From a checkpoint of a small mixture-of-experts model trained on Wikipedia.
Experts: 256 experts in each of 8 layers, 32 GeGLU neurons an expert, 8 picks a token, a softmax router, a shared expert of 64 neurons.
Below are experts of layer 3 (counted from 0) of a mixture-of-experts language model. Rows are named router (the router's row for the expert) and show model dimensions 64-127. Each number is 50 + 15 x the weight over its row's rms, rounded and kept within 0 to 99.
After each expert's rows: a language model's description of what the expert responds to; "mostly gets" lists some tokens that are sent to it at least half of the time. This comes from a sample of Wikipedia text that the model never trained on.

# expert 4
router:51 64 61 45 39 33 67 55 61 47 43 72 59 19 57 72 32 51 60 49 69 44 39 79 39 60 74 41 50 64 53 44 51 57 21 58 34 55 33 46 57 40 48 22 38 89 39 31 49 29 40 57 62 59 72 47 72 55 69 63 63 44 66 57
What it handles: Middle pieces of long, often Latin-derived words after prefixes like inter-, un-, pre-, e.g. discip-lin-ary, inter-im, p-erson-ally.
mostly gets: "com", "change", "ple", "spec", "play", "mentary"

# expert 60
router:63 57 75 59 39 67 57 58 59 33 33 68 31 53 70 65 36 53 31 36 57 56 46 38 28 48 80 26 63 29 64 23 46 12 29 71 26 29 55 58 40 47 60 31 30 51 65 41 49 67 59 63 56 33 42 60 67 76 39 35 53 60 60 60
What it handles: Word-internal pieces right after an initial consonant, such as endosc-op-y, c-omb-ination, Masc-ot, c-urr-ently, S-eason.
mostly gets: " Animalia", "omb", "urg", "oci", "oot", "oup"

# expert 3
router:70 39 49 67 56 65 70 31 69 44 39 61 64 66 50 35 41 74 50 54 59 64 75 51 40 28 45 22 68 44 38 54 69 40 48 58 64 45 36 48 57 53 41 60 55 72 47 56 39 64 37 59 43 75 39 65 57 68 29 49 86 71 31 52
What it handles: Time-period nouns and object pronouns after prepositions or verbs, such as from time to time, in January, break it, do so.
mostly gets: "°E", " months", " day", "°W", " night", " year"

# expert 5
router:72 58 51 69 58 55 13 66 37 58 31 58 57 34 44 35 50 43 27 49 32 50 47 55 47 81 62 76 54 70 49 69 39 67 64 31 48 47 52 54 50 58 80 65 30 47 68 69 30 59 36 26 34 24 39 54 48 64 43 26 53 40 58 51
What it handles: Commas fused to word endings or standing alone in lists and series, as in safety, / clubs, / 2005–06, before and, which, including.
mostly gets: "\",", "ers,", "ar,", "e,", "s,", "a,"

# expert 17
router:66 62 71 43 62 51 54 46 63 29 46 76 28 69 48 68 51 47 42 27 39 36 72 58 44 41 23 34 46 67 45 18 36 39 30 41 39 41 54 57 44 58 24 19 62 36 30 42 50 52 48 64 61 33 36 49 69 40 80 53 57 35 66 58
What it handles: Word-piece fragments inside words, often right after a capital P in headings or table cells, such as P-o-etry, p-urch-asing, un-em-ployment.
mostly gets: "ublic", "ruct", "uls", "rec", " Length", "ordin"

# expert 57
router:70 56 44 33 49 54 80 76 26 58 58 57 39 44 65 68 48 39 49 27 62 51 68 29 46 35 49 50 62 39 58 59 42 39 34 39 44 61 57 50 43 60 42 55 36 57 39 41 53 57 48 51 72 24 69 59 54 49 41 46 35 26 69 72
What it handles: Word-internal pieces right after an initial consonant token, like s-ing, f-inger, F-urn-iture, and words rock and pop.
mostly gets: " rock", "ump", "izz", "oup", "orm", "unch"

# expert 1
router:43 49 84 63 45 68 31 66 79 35 56 49 36 42 53 34 18 44 54 38 45 47 59 53 32 45 79 42 43 60 54 36 43 68 53 35 29 73 45 53 39 31 53 67 32 48 75 44 45 61 53 63 65 60 42 56 58 53 69 56 68 51 58 54
What it handles: Short internal word pieces in the middle or end of longer words, such as candid-ac-y, qual-if-y, mit-ig-ated, disp-ut-ed.
mostly gets: "cul", "rif", "por", "pt", "rogen", "chang"

# expert 12
router:62 46 53 43 58 41 80 52 32 44 48 49 64 54 58 77 65 48 38 54 33 62 68 20 42 77 49 33 41 19 72 22 53 17 47 54 56 32 36 38 64 27 36 87 72 61 30 53 49 68 55 34 46 52 29 37 72 46 34 62 42 62 39 44
What it handles: First piece of a proper name or title starting a capitalized word, often in lists and tables, such as Sarah, Nick, K(SA), Lion(el).
mostly gets: " Sarah", " Jimmy", " Eddie", " Laura", " Alex", " Jean"

# expert 18
router:43 30 64 54 71 45 64 66 45 48 48 58 34 36 39 73 49 45 52 36 52 58 35 71 42 75 40 63 60 32 52 62 32 65 34 45 25 36 47 69 12 64 63 39 99 29 52 61 32 63 81 71 48 54 57 50 46 74 47 60 56 30 30 49
What it handles: Articles and linking verbs in descriptive statements after it or a subject, such as is a, was, has been, are.
mostly gets: " make", " provide", " contains", " are", " has", " makes"

# expert 28
router:39 32 39 28 74 29 51 62 63 35 36 17 62 41 65 46 53 51 56 66 42 66 54 31 56 39 39 56 40 42 57 48 53 56 33 41 70 38 56 44 47 41 34 90 52 34 44 34 40 69 57 27 60 36 40 51 41 33 66 44 64 55 24 68
What it handles: Name pieces, mostly East Asian and other foreign names, e.g. Zhang X-ueliang, Jiang Hu-a, Chen Y-un, Hong Nam, plus Japanese kana bytes.
mostly gets: " Hu", " Zhang", "iang", " Ö", " Bin", "yu"

# expert 47
router:11 35 78 36 55 58 58 65 64 59 48 20 37 49 51 57 62 47 63 61 63 24 34 60 54 73 45 66 63 58 50 66 56 61 62 45 54 68 53 44 28 79 41 35 67 35 52 39 42 63 70 77 36 40 39 47 44 60 44 36 50 24 43 40
What it handles: Main or auxiliary verbs right after a subject pronoun or noun, such as was, is, has, had, been, would, became, began.
mostly gets: " has", " been", " would", " became", " began", " was"

# expert 63
router:72 36 61 47 54 36 54 60 21 50 62 25 37 58 47 68 62 30 34 54 26 52 75 39 56 63 49 25 55 16 75 24 39 32 59 56 57 41 48 32 75 38 38 91 80 69 41 52 42 61 70 36 71 54 40 39 64 38 21 70 37 54 50 53
What it handles: First pieces of capitalized proper names split into subwords, such as An-kole, Haw-ke, Gold-thwaite, Har-riet, Ser-ranense.
mostly gets: " Kam", " Bu", " Ta", " Kab", " Av", " Ash"

# expert 45
router:26 38 69 74 61 32 73 33 41 69 42 52 86 46 57 37 21 63 56 35 59 24 82 16 57 51 56 39 53 57 28 27 45 22 54 53 52 45 14 25 56 58 53 38 30 48 59 52 57 58 69 75 45 58 61 51 45 39 32 52 62 77 43 36
What it handles: Possessive determiners and articles after to, of, for or verbs, such as confesses his crimes, for their journey, counter.
mostly gets: " her", " his", " their", " prom", " get", " late"

# expert 38
router:66 49 13 48 73 68 19 61 52 63 55 58 59 30 40 63 49 39 45 40 37 57 31 52 50 81 52 84 63 67 64 73 49 50 84 60 53 49 53 55 31 75 70 69 19 23 42 37 40 58 51 56 23 36 43 76 46 64 62 47 52 63 34 62
What it handles: Word endings fused with a comma or other punctuation, mostly surnames in bibliographies and lists, e.g. Galloway, Hilliard, Bauckham.
mostly gets: "i,", "a,", "on,", "an,", "son,", "ar,"